From a checkpoint of a small mixture-of-experts model trained on Wikipedia: a sigmoid router, a shared expert of 128 neurons.
Below are experts of layer 6 (counted from 0) of a mixture-of-experts language model. Rows are named router (the router's row for the expert), gate (a neuron's input weights, with its number), up (a neuron's input weights, with its number) and show model dimensions 0-191. Each number is 128 + 32 x the weight over its row's rms, rounded and kept within 0 to 255.
Before each expert's rows: "comes after" lists some tokens at least twice as common just before its tokens as in all text; "mostly gets" lists some tokens that are sent to it at least half of the time. This comes from a sample of Wikipedia text that the model never trained on. Tokens count by the router's weight.

# expert 0
comes after: " ", "1", "2", "3", "4", "6"
mostly gets: "%", " also", " has", " were", " not", " had"
router [ 92  91 100 147 102 197 116 155 107 105 152 154 109 153 133  70 131  76 132 160 126 105 132 155  93 112 182 134 189 148 183 156 103 159 105 127 127 141 188 149 151 122 146 101 117 153 142 142  66 118 143 159 169 155 114 113 179  98  97  81 153 150 121 175 127  96 143 177  85 135  90 164  90  98 127 106 137 101 184 129 138 140 127 148 166 152  52 180 124 134  65  90 123 140  86 116 138  70 157 150 140 174  87  93 120 155 149 121 162 149 125 180 187 153  90 142 157 129 142  94 124 111  83 185 113 127  85 110 126 140 123 120  81 144 118 164 140 157 127  82  90  94 133 156 122 110  90  88 168  93 161 128 163 201  72  97 121 140  69 180 123 146 177 132  85  44 175 128 110 125 128  97 108 131  83 100 100  93 169 131 161 126 152 170 189 147  85 119 179 125  98 140]
gate8 [105 108 141 143  89 151  99 133  97 106 155 129  90 176 172 124 144  70 120 130 105 111 146 137 134  19 176  99 146 145 134 164 120 163 130 109  90  79 111 110  73 160  94 122 144 158  83 108 170 170 114 123 128 124 139 179 137 118 136  90  67 107  48 194 115 101 117 154 152 194 122 125  97 130 130 136 131 128 133 158 114 165 112 118  95 182 102 140 129 128 121 109 150 141 113  85 155  93 156 144 110 159  53 133  51 181  96 140  66 183 155 158 150  87  86 123 150 146 140 168 174 135 135 131  92 153 140 123  85 154 184  62 162 140 167 155 122 166 108 127 152  97  88 149 124 135 157 106 177  67 105  66 127 129 100 103 144 130 150 167  95 157 124  94 172  95 195 160  99  96 103 154 116 154 100 111 126  88 129 119 152 159 117 141 189  85 174 103  93 147 131 171]
up8 [101 113 119  74  48 169 111 140 115 103 116  75  96 139 148 148 123 112 107 164 164 175 124  99 156 172 134   0 125 101 104 107 119  97  92 103  68 138  52 112 142 160 129  59 117 128 128 117 108  97 130 118 148  41 111  90 133  93 147 142 148 175 129  88 109 101  89 178 148 151 101 114 187 130 152 121 118 213 103 104 196 150 103 165 115 189 142 103 120 106 108 127 172 159  83 111  89 155  82 154 129 164 111 160 104 135 120  94 138 147 145 160 107 106 124 114 106 116 110 150 123 128 116 117 130 156 123 157 125 151 111  94 157 119 155 110  87 127 163  70 163 128  95 105 116  87 115 132 121 139  98  67 117 131 121  94 104 147 133 132 124 174  64 102 104  69 116 164 154 180 102  95  92 117 132 107 118 145 138 240 103 121 119 120  91 143 119 105 140 161 140 176]
gate9 [121 155 116 123 174 148 154 107  50 119 143 169 118 168  93  54 119 135 144 101 140 131 186 157  97 149 105 153 104 106 147 160 130 121 115 116 131 104 115 216 110 149 140 131 103 113 138 112 140 109 100 165 116  64 120 112 102 136 148 207 109  94 110  87  79 110 131 179  76 171 102 136 130 196 180 153  91 210 177  93 137 145 160 136  87 113  95 148 115 131 109 112 144 117 114 117 138 188 140 151  89 107 133 141 137 138 142 125 171 132 145 178 105 122 137 124 136 105 137  88 177 119 156  87  36 185 135 147 154 154 148 123 141 103 161 162 107 145  79 122 154  63 173  94 153  95  79 105 125 127 157 145 164 169 108 111 162 147  85 135 134  36 117 110  98  68 152 142  79 110 179  82 131 115 113  86 148  92 128 102 121 185  64 129 102 133  68 103 114 137 142 124]
up9 [124 131 119 164 224 142 134 136 165 136 145 116 132  95  94  93  94 129 150 142  99 116 140 109 167 183 140 116 122 160 135 187 122 138 190 110 124  98 110 155  36 114  93 149  95 123 149  94 104 111  71 152  74 112 137 151 133 135  97 162 105 124  97 191 166 146 149 147 131 160 176 124 108 101 164 158  87 176 129 174 175 106 133 129 162 157 106 169 119 123 116 106 135 104 121 108 166 155  78 107  96 113 101 129 145 121 104 120 148 174 127  93  62 126 108 102 176 123  91 124  52 125 197 118  92 148 108  41 126 125 118  87 144 162  46 129 139 188  94 165 129  94 160 157 158 188 139 147  93 118 141 100  73 147 134 129  73 170  91  95 135 110 114 163 119 113 132  80  87 145 104  71 128 141 111 102 118  40  94 174 146 142 144 113 150  68 130 110  93 116 145 147]
gate10 [149 136 133 108  76 186 147  59 123 143 130 120 123 120 106 112 149 146  91  79 160 120  81 172 113 107 143 150 159 195 193 115 112 123  97  83 150 168 125 135 134 146 174  98 130 169  85 109 115 152 112 127 179  98  57 195  70 123  59  97 102  65 178 167 141 114 108 155 211 106 130 140 137  59 117  99 132 125 143 108 167 143 142 172 119 117  88 141 155 146 127 162 155 129 123 119 122 176 178 139  86 112 151  60 125 156 114  91 111 164 138  88 132 138  98 116 157  82 165 168  90 149 101 201  96 130 177 130 155  73 182 102 148 121 116  55 147 117 105 117 118 122 110 170 137 158 136 131 102  97 149 126 163  93  99 171  85 125  65 181 151 171 150  80 157 125 156  90  92 105 154  64 100 140 104 118 109 121 114 158 152 158 111 142 169 117 102 125 113 149 156 118]
up10 [116 137 141 142  99 175 135  69 106 146 158 161 160 118 127  18  72 149 197 180 112 132 110 129  91 137  81 134  77 126  93 157 152 120 112 129 179 175 106 170 133 107 108 143 135 164 153 106 132 200 170 156 101  86 193 143 103 102 156 152 182 125 134  88 140 153 143 122  81  84 133 142 131 128 150 104 105 148 162 143 131 152 107 144  61  58 116 139 133 113 167 138 150 106 111  93  69 195 162 136 132 124 154 114 185 101 121 117 165 125 140 122 155 155  83 166 140 173 162 150  46 154 138 105 141 197 144 138 107 110 134 116 168 154 112 157 132 143 113 145 124  85 121  78  91  95 156 127 143 141 135  75 147 171 137 133  57  86  87 127 118  74 144 132  91 120 136 128 133  97  79 140 136 181 104  87 147 114 109  77 178 132 136 115 109 135 159 100 200 146  96  75]
gate11 [100 122  81 127 139 223  89 133 170 176  92 222 114  88 137  83 118 144 135 119  93 163 170  97 165 118  91 120 152 156 152 154 187 103 148 155 105 110 148 144 159 196 141 127 130 155 122 156 147  91 134 120 127  90 172 125  85 159 132 157 111 128 113 146 136  84 107 172 142 193 143  60  97 154 133 106 137 148 114 142  79  99 103 177 129 145  74 141 110  85 183  75 134  79  92 116 134  76 114 125 154 132 133  99 181 111 119 163 167 121 145 133 155 153 115 155 176 186 135 117 161 158 115 157 111  76 102 184 133 187 105 106  99 123 140 157 103 146  74 117 127 145 103 119 186 109 124 168  97 151 165 113 123 135 151 150 163  73 109 216 127 115 152 111 178  91 158 138 118  85 138 215 116 128  86 128 135  87 157 163 143 155 127 162 153 164 147 149  95  79 115 132]
up11 [ 97  82  88  97 140 122 129 181 196 124 147 138 161 150  59 123 134 149 148 104  63 101 109 179 127 163 121  93 129  22  51 134 146 143 133 140 103  71 122 108 114 159 161 123 140  71  44 128 133 180 108  93 174 149 130 129  77 109 105  90 111  97  83 152 146 155 131 137 148 123  96 174 169 160 128  95 118 125 108 154  95 114  94 108 146 130 117 114 137  95 114 132  75 134 158 164 134 114 157 119 148  62 105 150 108 196  95 166 132 106 193 181 165 175 141  74 123 104 180 144 114 188 139 210  89 161  77 134 151 159 146  89 138 125 137 130 158 127 109 126  97 110  86 103 152 122 143  99 106 141 110 101 133 144 108 181 104 179 128 191 166 114 120 113 122  94 140 173 119 188 117  95 121 156  99  79  77 123 132 129 138 154 113 120 156  75  97  99 118 101 132 125]
gate12 [131 107 111 112  80 103 100 109 111 100 172  76  72 126 102 118 103  79 145 166 131 160 123 154  86 135 139 134 169 190 151 135 160 149 106 120 178 107 122 151 109 175 151 159 145 148 175 186 134  92  93 175 139  63 123 162 104 138  93 169 140 158 104 240 108 171 130 142 104 162  86 176  97 112 132  75 154 163 133 141 105  87 128 132 106  77  84 143 197 117 110  85 119 143 133 128 187 136 115 200 109 162  99 121 105 162 100 155 133 142 138 116 157  94 105 187 173  92 129  94 104 165 133 169 118 121 137 133 150  85  89 128 140 140 139  95 188 131 126  49  85 149 124 163 165  96 151 136 124 131  86 125 132  99 120 105 162  84 131 174 113 130 154 155 123 152 120  92  93 136  84  73 130 146 139 154 136 153 141 169 191  90  88 127 195 107 172 131 119 169  88  64]
up12 [109 130 105  94 112 142 104  69 117 102 116 153 125  68 138 136 130  98 115 111 122 107 182  95 161 167 175  90 153 110 113 127 130 125 132 140  99 189 110 104 115 105 123  99 141 131 133  94 115 148 181  76 124 166 110 106 129  87 103 137 133 204 135  75 143 191 142 141 129  59  97 132  60 165 115 116 150 161 183  87 128 135 162 161 188 108 107  62 123 136 125 154 169 107 129 106 136 157 190 139 119 105 145 126 103 116  99 135 140 133 125 113 124 214 151 163 113 130  99 125 105 104 123  32 152 172 195 114 141  63 115 140 141 188 153 101 120 108 121 133 178  86 131 152 132  90 113 150 191 131 145 213 161  84 116 102 160 120 142 116  84  79  74  96 182 104 208 114  99 114 156 155 103 129 120 124 164 126 171  68 149 127 116 118  67 136 174  98 144 112 108 129]
gate13 [111 120  71 143 145 174  61 159 192 110  95 134 182 120 105 172 182 155 103 117 180 108 122 133 110 119 113 112 193 121 198 133  80 131 173 121 142 156 164 136 170 141 131 137 155 146 155 146 117 140 146 141 161 203 131 141 153 126 125 101 121 141 105 183 100 119 132 157 117 146 106 158 120  82 120 165 149  87  87 163 126 106 153 181 171 102 103 161 194 131  85 177 115 144 157 115 154  80 177 131 115 128 135 104 136 128 146 136  79 144 114  74 204 127  28  99 188 131 194 144  98 161  99 141 104 126 118 144  91 148 113 159 115 115 117 125 142 108 105  69 113 161 142 132 169 104  96 113 152 149 172 193 159 109 144 119 114 144 161 144 179  94 119 114 124 146 143 167 108 186 101  83 130 152  88 103 183 120 119  87 189 103 155 144 211 150 116 150 169 117 101 163]
up13 [128  80 157 127 107 166 120 129 161 155  77 137 142 137 148 142 104 103 166 150 138 150  80 157 158 105  86 128 124 152 127 158  96  96 122 164 189 137 210 132 152  74 152  99 103 168 204 138 108  77 127 132 143 107 154 185  92 179 118 117 127 186 120 169 125  93 110 140  87 168 137 104 138 135 105 146 128 155 141 151  65 179 111 201 126 149  71 118 191 101 111 136 160 109 216 146 162 126 146 142 203 148 112  64 156  96 123 135 134 163 160 128 162 122 114 100 110 143 156  83 142 108 150 130 169 125  72  81 151 124 167 177 147 118 163 144 101 164  66 150 135 169  84 152  90 130 117 188 152  57 139  75 105 117  88 109 140 102 108 158 107  86  96  90  92 135 108 124  95 148 142 111  86 200 134 144  94 135 105 143 143 105 117 156 169  78  83 156 133 137 102 129]
gate14 [131  95 115 111  92 205 105 129 108 141 135 105 153 167 133 103 106 143 102 167 101 152 159 123  85  74  62  98 173 108 203 102  79 160 148 132 104 143 140 111 165 168 164 124 140 213 104 152 152  95  87 185 141 171 126 129 173 137 153 140 127 150 120  99 112 116 161 183  86 164 113 138 148 129 132 158  99 122 178 192 121 144 129 114 131 179 117 131  87 125 105  76 143  86  94  90  79 132 156 100 113 112  75  96 178 114  75  63 111 125  92 178 114 149 170  64  97 154 106  52  88  95 124 148  99  81 146 147 143 153 114 147  85 130 101 126 101 146 128 112 150 122 112 112 119 186 111 153 155  83 130  48 101 157 121 132 158 118 105 176 134  85 149 173 134 148 165  98 117 192 152 136 137 119 155 124 120 101 138 142 165  73 119 114  53 178  93  93 117 104 124 148]
up14 [147 114 149 131 144 127  84 144  87 131 104 162 121  89 161 151 100 168 104  80 189 189 138 144 156 117 144 181 108 179  89 215 124 127 120 163 125 130 125 178 124 174  80  81 174 128 116 141 120 121 169 122 105 105 106 131 173  92 150 143 133 181 154 116 148 139 138  91  92 133 181  90 126 133 137 155  67  87 182 139  80 136 136 161 164 169 147 149 165 105 135 171 115 160 146 136 161 127  90 120 110 138 162 113 164 148 101  98  68 166 117 127 126 168  97 108 113 124  96 129 145 109 205 164 118 141 108  98 135 138 140 145 127 140 173 100 146  60 130 142 172 183  84  81 161  70  96 131 146 106 162 182 132 161  94 234 162 198 189 158  80 114 148 148 148 100 143 144 107  79  98 122  93 154 180 118 108 124  88 109  71 113 135 100 104  97 106 147  89 124 139 150]
gate15 [ 70 152 117 153 111 127  62 141 179 171 170 140 144 168 124 137 161 123 140 131 110  90 104 152  98  78 160 111 120 165  55  77  87  78 135 127  87 112 179 143 118 141 110  83  94 144 174  73 114 111 159  80 161 112  69  92 143 134 127 155 142 145 106 159 120 104 129 135 129 109  91 176  94 122 159 143 161 161 166 197 173 153 131 179 147  75 148 148 118 158  96  96 138 167  98  88 140  59 128 183 122 132  61 112 159 151 114 140 127 166 171 140 131  98 115 135 136 118 125 129 128 142 131 149 110 165 114 141 111 172 125  96 161 195 150 129 159 151 126 105  82 118 162 133 138 132 140  66 132 105 138 110 138 107 130 164  53 133 147 160 115 188 201  75 188 136 203 138 129 126 156 155 156 152 175 117 129 143 116 146  65 177 140 128 116  78  95 113 144  88 141  41]
up15 [120 137  87 124 147 112 119 103 162 131 131  83 109 142 106  82  88 115 132 153 162 119  77 125 108 115 144 125 108 209 134  79 175 123 107 110  83  94 196 163 144  92 142  93 121 125 109  97 148  89 127 106 144 160 115 124 108 171 156 147 133 171 120 113 224  86  90  98 142 121 153  95 120 156 167 158 150 134  76 160 138 132 103 154 136 154 127 137  79 158 167 139  56 115 106 147 150  55 127 197  80  66 108 112 143 125  81 148  59 155 121 133  33 138 130 146 163 122  58  87 114 123 178 138 110 162  90  99 169 191 138  48 120 144 170 114 178 127 135 144  93 101  91 118 134 150  78 141 114 118 114 161 124 189 115 105 148 139 140 130 102 109 169 141 111  58 129 155 154 189 133 127 124 135 106 118 130 106 119 132 151  74  80 106 133  77 118 150 143 142 166  76]
gate16 [171 124 120 100 112 127 134 108 119 136 143  92 124  94  83 157 129  83 160  96 143 181 184 102 114 185 179 184 148  96 132 195 156 176 115 133 143  95 146 143 105 175  85 155 124 103 121 116 142 121 142 161 133 128 142 132 162 128 155 121 138 155  84  92 146 112 133 156 109 126  92  94 126  63 163 130 146 128 127  81 106 159 121 119  75  88 118 145 103 158  95 117 155  73 156 127  94  73  97 119 131 170 111 145 196 165 127  83 149 129 172 170 127 109  34 159 141 145 149  86 145 148 146 174  79 183 171 130 132 118 135 119  98  80  57 104 184 126  80 143 113 118 141 159 100 118 112 168 141 129 143 134 155 133 108 111 126 166 108 111 181 198 125 196 113 152 139 107 118 123 158  78  98 176 138 155 204 129 190 152 147 140 108 134 130 149  62 129  25  92  98 101]
up16 [119  93 139  91 118 179 169 105 115 154 188  83 161 124 126 137 100  68 142 144 132 138 102 125 129 186 141 138 119  97  87 112  81 170 143 113  90 136 166 126 173 129 100 113 118  78 139 118  85 124 185 137 129 100 113  56 140 131 119 148  59  90 116 132  50 129 161 100 159 146  80 166 144 122 114  86 180  69 127  76 103 147 127 132  98 117 181 168 124  70  65  93  95 141 123 134  95 167 152 134 146 179 147 116 134 158 140  82 154 119 131 108 120 156 122 107  85 154  74  82  76 113 115 155 163 143  75 176 141 120 156 116  90 118  85 122 111 131 123 128  99 101 100 126 100 165 120 168  80 118 186  48 165 198  50  88 122 144 123 162 136 167 155 163 140  75 137  99 142 145 126 143 146 100 159 172  70 115 114  83 130 140 133 110 136 180 123 189 129 170 102 157]
gate17 [ 88 117  73 161 121 166  92  89 151 129 118 103 160 102 111  95 113 168 111 105 146 202 103 208  86 114 131 115 130 153 143 181 142 166 127 128  73 111 168 115 146 103 114 119 129  77 191 144 121 186 132 162 130  77 131 129  96 179 155 116 105 115 155  89 144  95 105 143  94  83  84 134 170 102 161  92 111 130 156 137 151 169 143 140 124 137 101 122 115 132 140  93 165 110  99  96 145 149 183 156 197 138  53  96 225 174 155 120 121 174 141 156 107 143 120  64 135 166 120 172 131  66 134 160 109 108 147 119 181 139  98 156 133 163 118 159 168 143 106  90 115 115 107 127 195 180  95  98 156 129 194 150 130 142  89  92 138 107  78 186 128  66 147 150  80 112 116 152  97 133 153 102 117  94  83 149  63 151  94 192 134 144 165 102 138 143 147 143 131 136 123  95]
up17 [ 72 119 139 154  94 190 110 127 116 147 182 163 104 145 116 119 112 143 161 134  83 150 172 138 102 112 146 150  68 135  89  92  94 115  98  78 113  76 125 156 174 101  71  84  82 110 108 123 135 119 161 156 149 146 151 188 209 101 113 113 178 171 156 182  99 131 162  91 160 127 179 100 131 111 121 101  48 113 157 158 149 120 132 148 103 143  44 130 148  84 117 128  96 102 156 130 125 152 172 119  94 120 120  74 117  82 185 166 148 167 161 163  97 123  97 140 133 107 168  23 122 124 126  89  98 136 140 146 140 110  50 113 153 115 114 155 103 103  72  80 141 127 108 152 122  65 122 103 129 103 159 156 129 151 105 184  78  76  90 145 141 142 120 139 155 176 136 150 111 147 123  87 131  98 114 135  88 160  87 133 145  62 152 132 132 112  88 103  87  98  89 142]
gate18 [ 99  88 143 147 123 122 121 165 148 123 135  94 169 135 152  83 183  86 131 153 122  99 105 167  73 131 150 110  71 109 139 150 129 123 154 110 154  92 149 106 104 134  61 123  84 157 164 167 118  52  62 174  87 163 172 162 121 147 128 153 152  85  78 180 107 207  97 137 134 155 133 141 179 137 142 120 117 172 125 116 105 110 144  81 122 118 167 134  90 136 100 138  96  48 124 110 113 150 113 135 109 216  55  88 156 137 107 135  84 183 144 139 148 129 132 126 159 115 131 149 150 152 110 160 166 116  49 145 109 174 129 121 148 150 137 151  94  92 123 211 140 161 127 138  85  88 127  94 148  96 128 162 156 123 116 124 124 128 126 128 135 175  93  95 174 122 168 150 113  82 171 137 211 135 106 129  95 133 142 110 143 123 104 179 167  88 118 221  90 144 170 135]
up18 [140 169 143 120 144 167 141  59 175 137 103 135 140 100 140 102 133 112 110 107  69 123 145 134 153 137  94  79  79  61 108 144 179 101 124 139 138 140 153 121  84  83 109 127  83 117 199 121  97 170 121 167 150 111 127 149 186 142 113  86 129  95  94 182 120 159 160 183  83 170 126 132 153 166 121 105 149  54 164  70 152 123  80 206 105 165 109 122  70 200 129 113 123 124 161  66 160 151 106 169 122 176 126 146 123 138  41 178 116 147  83 116 110 105 156 127 134 137 128  98 109 134 110 128 168 121  90 104  68 128 161 157 182 136 127 153  95  56  81 117 150 161 113 111 137  43 130 117 160 157 123  82 191 105 114  83 134 132 101  77 108 112 124 182 133 142 141 103 111 128 126 115 108 147 138 156 149  88  97 123 150 111  90 161 160 114 130 124 136 150  66 151]
gate19 [138 154  43 147  78 130 136  92 140 126 122 146 171 125  83 135 125 133  87  89 101 142  97 124 155  58 146 101 126 103 115 142 156 106 158 156  80  54 105 106 161 101 141 108 140 122 134 121 145  83 183  81  98 107  91 118 167 174 156 106 147 150  60 199  88 165 154 154  92 116 109 145 153 123 110 101  73 141 102 149 142 182 134 162 151 125 118 190 104 175  45 155  86 155  92 145  88 119 108 118 139 158 117 124 101 146 125 109 173  65  67  90 161 132 152  81 163 134 153  53 172 122 165 176 157 150 130 130 135 140 173 133 135 186 119 140 135 120 115  78 152 207  90 116 125 138  89 104 124 127 139 119 149 153  90 134  99 132 102 134 127 139 101  91 111 149 154 147 113  89 177 132 138  91  86 150  89 120 186 155 118 133 138  93 119 194 101 104 190  64 120 114]
up19 [119  62 110 126 108 118 128 125  86 100 101  66 126 123 110 138 227 123 134 177 165 138 109 119 131 150 101 164  77 105 155 155 110 139 120 159 119 135  61 157 116 175  77 122  58  69 142  94 130 175 105 147 135 160 164 192 145 125 132 159 152 138 163 119 145 125 133 151 114 189 111 167 159 162  67 101 103  90 121  84 119 115 177 159 111 114 148 127 104  82 151 106 140  61 151 100 160 142 168 154 172 123 161 149  79 158 126 175 184 150 167  78 116 137 175 123 148 173 135 182 147  98 152  67 171 113 134 133 134 129 129 151 162 124 113  93  70 146 140 162 124 167  97 138 131 123 204 178 118 128 135 201 151 123  83 115 128 144 115  71 174 125 111 105 200 162 143 143 112 135 128 141 116 157 161  87 213 102 102 154 138 104 135 130 120 160 166 109 146  74 122 112]
gate20 [146 190  95 134 147 114 131  75 151 131 180 151  65 155  97 153 118  56 135  88 139 107  72 145  56 156 112 118 119 155 167 120 162 164 124  91 123  98 140 189 124 116  84 103 113 162 129 112 134 122 187 178 167  74 143 126 154 127 128  89 132 142 114 113 156 140  94 176 152 200  99 151 134 117  91  54 143 107 106 118  94 180  91 160 122  81 116 133  96 206  95 163 106 129 149 114  72 163 116 115 148 153 142 120 195 118 141 148  63 140 106 130  86 181 149 123 150 122 207 112 102  86 132 138 131 133 150 100 129 114 101 138 103 127 189 159 168 128  96 128 127  82 121 128  99 106 178 184 148 118 107 118 138  89 109  82 125 147  97  72 163 120 133 125 172 136  94 113 145 108 111  71 114 128 125 130 166  95 177 199 205 129 113 147 168  87 146  83 158 149 151 124]
up20 [109 168 128 115  86  71 149 113 118 140 137  80 169 116 100 110 149 141 114  59 157 126 117 155  99 175 121 155 118 108 136 158 121  88 138 124 185 126  81 151 141 148 165 171 111 147 127 156  81 117 182 139 167 174 139 128 100 170  86 134 194 147 135  99 125 131 165 133 138 170 159  97 118 116 142  64 136  93 133 125 159 184 102  79  77 114 133  80 108 146 137  99 110 163 138 161 161  81 138 128  74 161 152 171  92 156 175  95 169  92 101 146 132 141 166 122 150  83  84 116  94  93 124 171  99 147 138 121 199 119 103  75 117 111  82 148 130  96  90 173 115 173 120  98 206  50 205 106 152  67 113 162  83 156  96 130 111 165 142  93  64 109 133 116 157  90  80 174 123 120 107 114 168 101 147 107 129 131 125  99 160 116  96 169 107  89  85 107 168 181  99 133]
gate21 [115 132 147 170  99 105  91 159 157  70 172 149 108 127 130 117 109 120 137 170 145  84 173 110  94 158 140 185 200 129  79 134 107 151 103 125 143 110  84 118 117 111 128 140 143 146 121  87 122  99 137 125 120 119 149  86 125 159 113  97 122 165 119 186 189 114 188  91 181 138 105 131  81  94 140 158 151 160 125 164 176 146 170 139  94 218 108 121 159 165 107 105 120 147 105 146 174 143 152  61 160 201  76 146  96 100 100 124 147 142 129 137  85 148  90 116 148  93 131 115 107 102 147  77 145 115 125  80  74 106 120 162 101 155 165 138  80  87 101 183 110  70  96 154 139 132  85  67 107 112 151 126 153  89  54 107  91 115  56 136 105 126 233 168 105  71 132 145 172 133  91 160 110 142 159  85 133 115 100 110 113 137 138 170 121 114 175 115 133 140  95 157]
up21 [111 135 154 165  97 115  93 161 156 119 146 159 140  81 104  97 102  72  98 132  95 125 152 131 130 139  84  82 194  84 104 106 152 174 129 139 172 146  96  87 147  96 122 164  96 184 116 167 132  35 138  92  69  99 105  90 144 187 129 154  85 145 181 144 152  72 159 108 144 154 176 136 170  99 147 227  73 166 181 125 105 120 132 143 106 128 103 115 153 124 136 113  96 111 122 158 104 158  82 103 145 127 128 136 155 109 132  92 156 107 144 184 125 147 120 138 106 160 172  70 140  66 125 125 111  93  85 138 127 152 131 131 137 115 164  91 100  27  88 151 182 107 127  97 115 127  90 164  65 103 163 137  89 121  73 159  88 171 121 196 117 140 150 113 128 156 120 140 159 147 112  74 107 171 127 191 145  97  98 127 112 112 144 173 142 145 120 151  98 153 154 120]
gate22 [ 92 135 117 125 140  45 101 202 135 179  96 120 107 126 118  94 172 145 105 172  97 147 121 102  91 174 122 150 153  86 104 124 127 110 121 118 110  97 162 149 159  99 156 121 173 129  84 171 104 118 136 131 145 182  76 113 138 133 137  88 182 144  62 182 128  70  81  88 123 160 119 167 120 123 107 144 106 106 211  80 111 116 142 103 176 135 109 153 141 146 136  49 146 172 127 171 150 112  79 126 131 153  45 105 156 149 138 172  96 141  63 144 104 111 114 138 171 133 113  63 101 119 159 161  62 111  86 119 154 140  89 131 123 106 137 134 148 163 149 166 102  53 120 184 189  95 137 163  96 148 112 137 142 167  94 106 119 146 155  89  86 103 104 124  92 134 116 133 143  97 179 109 152 109 167 153 111 127 149 103 145  73 160 147  78  68  89  90 151 132 139  91]
up22 [109  77 139 138 114 137 114 172 166 135 103 153 119  95 123 117 143 106 140 136  82  83  88 107  99 148  83 119  40 102 159 127 166 114 137 195  94 108 139 158 148 165 116 114 161 133 140  89 111 103  82 135 122  73  90 166 170 103 168 105  83 110  89  77 105  88 104 140 107 134 160  87 135 129 126  85 125 104 140 145 126  81  75 115 177 152 151 143  75 123 119 201 156 127 103 138 107 126 156  75  57 218 127 130 130 121  83 178 126 147 116 151 131 117 134  82 159 194  70 142 176 137 139 128 117 129 103 132 113 171 128 147 131 106 158  97 135  78 104 153 139  96  78 141 119 113 160 105 152 107  51 151  94 142  88  47 149 190 147 134  92  72 156 179  90  90 110 131 115 132 164  97 127  83  97 103 103 114 108  91  51  94 109 149 111 113 130 166 105 109  88 152]
gate23 [144 116 131 139 105 140 136 162 118 120 155 120 161 135 140 131 127 146  93 121 154 128 100 167 131 144 107 114  83 189  82 107 128  59 149 204 115  55 127 116 103 103 114 124 107 106 105 139 118  80 116 140 155 132 138 127 152  97 108 142  87  78 138 119 117  98 136 133 129 112 132  75 156 166 142 152 100 156 114  98 166 103 198  83 127 141 110 186  92 147 167 144 148 189 140 177  72 106 114 113 114 128  77 162 108 185 104  66 144 152  61 126 138 162 105 182 106 139 172 108 185  68 122  85 134 111 147 139 122 113 156  89 126 107 162 117  83 156 115 107 104 120 143 118 122 136 130 114 120 108 115  99  46  49  91 157 109  89 136 153 129 170 133  91  44 171 144 196  89  95  80 195  74 113 159 152 110 141 147 142 108 207 100 159 185 146 111 136 113  98 186 139]
up23 [184 100 100 129  97  86 114 136 155 117 162 130 160 119 121 110 187 100 119 102 103  93  66 159 148  97 154 102  93  88  89 120 158 111 112 152 136  82 133 123 132  96 132  88 133 130 105 130 138  70 129 155 153 122  80 125  87  86 111 137  82 119  87 107 128 123 147 159 135 148  95 101 124 135  79 172 162 190 116 127 169  67 151 143 167 166 172 150 107 132 169 172  38 163 130  91 113  96 131 148 102 161 121 103 153 178 136  91 141 112  86 119 129 145 118 135 143 107 138 100 143 125 145 155  99 131 131  94 216 115 113 127 149 138 207 103 107  84 161 151  84 165  77 121 159 106 117  76  94  70 129 193  30 140  87 160  76 117 161 133 131 182 191 117  88  92 102 155 120 158 119 176 111 106 136 175 115 139 108 151  92 111 200 126 139  96  98 165 130 150 126 187]
gate24 [ 97 116 150  60 162 149 134 144 190 122 117 161 120 113  94 120 114 157 175 146 151 113 127 100 106 121 157  83 157 130 120 154 122 139  90 159  85 135 183 137 130  65 137 131 115  97 114 137 108 141 119 131 120 130 138 140 182 118 127  55  58 102 141 193 130 129 143  81 142 155  82 109 192 107  85 131 119 116 120 129 131 139  72  36 178 120 168 129 214 184 140 123 118 150 144 125 140  96 130 130 164 129 119 160 118 124 120  95 176 123 147 140 157 114  96 117 174 113 140  77 185 137 131 163 144 127 108 110 191  89 101 138 137 163  96 200 178 159  56  92 121 162 135 161 141  96 131  73 143 129 117  89 139 121  78 149 132  95  72  77  96 112 153 162 142 103  54 162 107  96 134 115 121 141 143 138  75 109 103  56 106 171 101 103 212 111 112 145 125  73 124 110]
up24 [135 148 154 101 158  84 157 115 130 138  98  83  86 110 166 164  90 108 169 115 131  93 118 130 156 125 150  98 158 151 120 135 109 170 108 113 165  88  98  94 149 130 111  92 178  64 120 162 162 132  91 122  66  61  85  95 122 113 149 141 142  72 162 134  94 106  82 102 157 145 154 125 138 147 165 202 122  94 142 159 110 119 170 111 117  98 147 103  91 157  95  88 121 103 185 116 142  82 114 107 120 141 126 159 154  72 153  84 115 140 182 128 117  90  97  61 148 105 151 134 119 116  75 118  83 140  88 142 132 145  98 140 173 153  85 194 192 133 134 130 144 100 150 131  61 117 147 131 156 145 125 163 163 117 147  88 193 137 112  85 104 143 205 116 176  45 114 136 169  75 148  75  87 129 140 152 117  82 183  96 131 111 107 140 182 148 102  98 161 124  50 108]
gate25 [ 56 169 161 100 105 148  82 162 125 114 139 111 159 112 120 150 128  98 168 124 142 164 176  61  62 129 123 154  97 130 138 144 134  93  41 118 115 138 122 138 100 144 137 149 124 154 169  88  44  89  80 118 193  89 114 140 199 165 158 146 126 122  92 120 106 142 126 183 105 152  85 148 148 111 102 137 135 134 155 134 175 110 128 113 134 103 151 141 141 185 127  88 115 123 207 121 143 161  90 145  92 106  88 177 183 125 146 155 122 178 134 181 120 180 123 128  96 153 103  83  97 109 181 143  70 128 153 130 125 125 141  46 108 183 114 132 102  94 118 108 154  95 116  87 125 116 124  96 196 114 112 125 153 199  55 123 160 100 115 154 143 185 152 140  98 136 148 103 123 113  90 116 160 108 102  70 163 133 106 114 107 166 156 188 133  97 116  83 123 169 160 112]
up25 [ 82 113 134  89  95 101 124 145 157 148 110  73 190 131 145 169 191 113 158 133 100 138 160 142 128 165  81  96 119  85  97 128  87 101 130 140  90 113 144 122 106  73 125 118 120 102  90  82 134 131 171 133 132 140 135 144 169 136 128 198 123 135  69 134  91 106 103 158 127 170 102 146  96 107 191 143 120  41 130 107 137 159 139 127 128 102 121 128 188 102 159 103 162 139 178  72  81  98 155 183 141 152 173 137 129 128 134  78 145 147  88 139 156 197 141  64 115 155 117 180 110  97 177 103 107 112 122 133 158 159 139 128 151 163 140 187  79 126 140 115 161 109  79 114  30  59 170 101 162  89 117 110  95  53  83 161 170 138 125 155 124 180 120 116 101 124 135 118 122  83 134 135 160 108 116 132 135 123 133 181  60 137 162 166 154 112 153  88 126 161  63 145]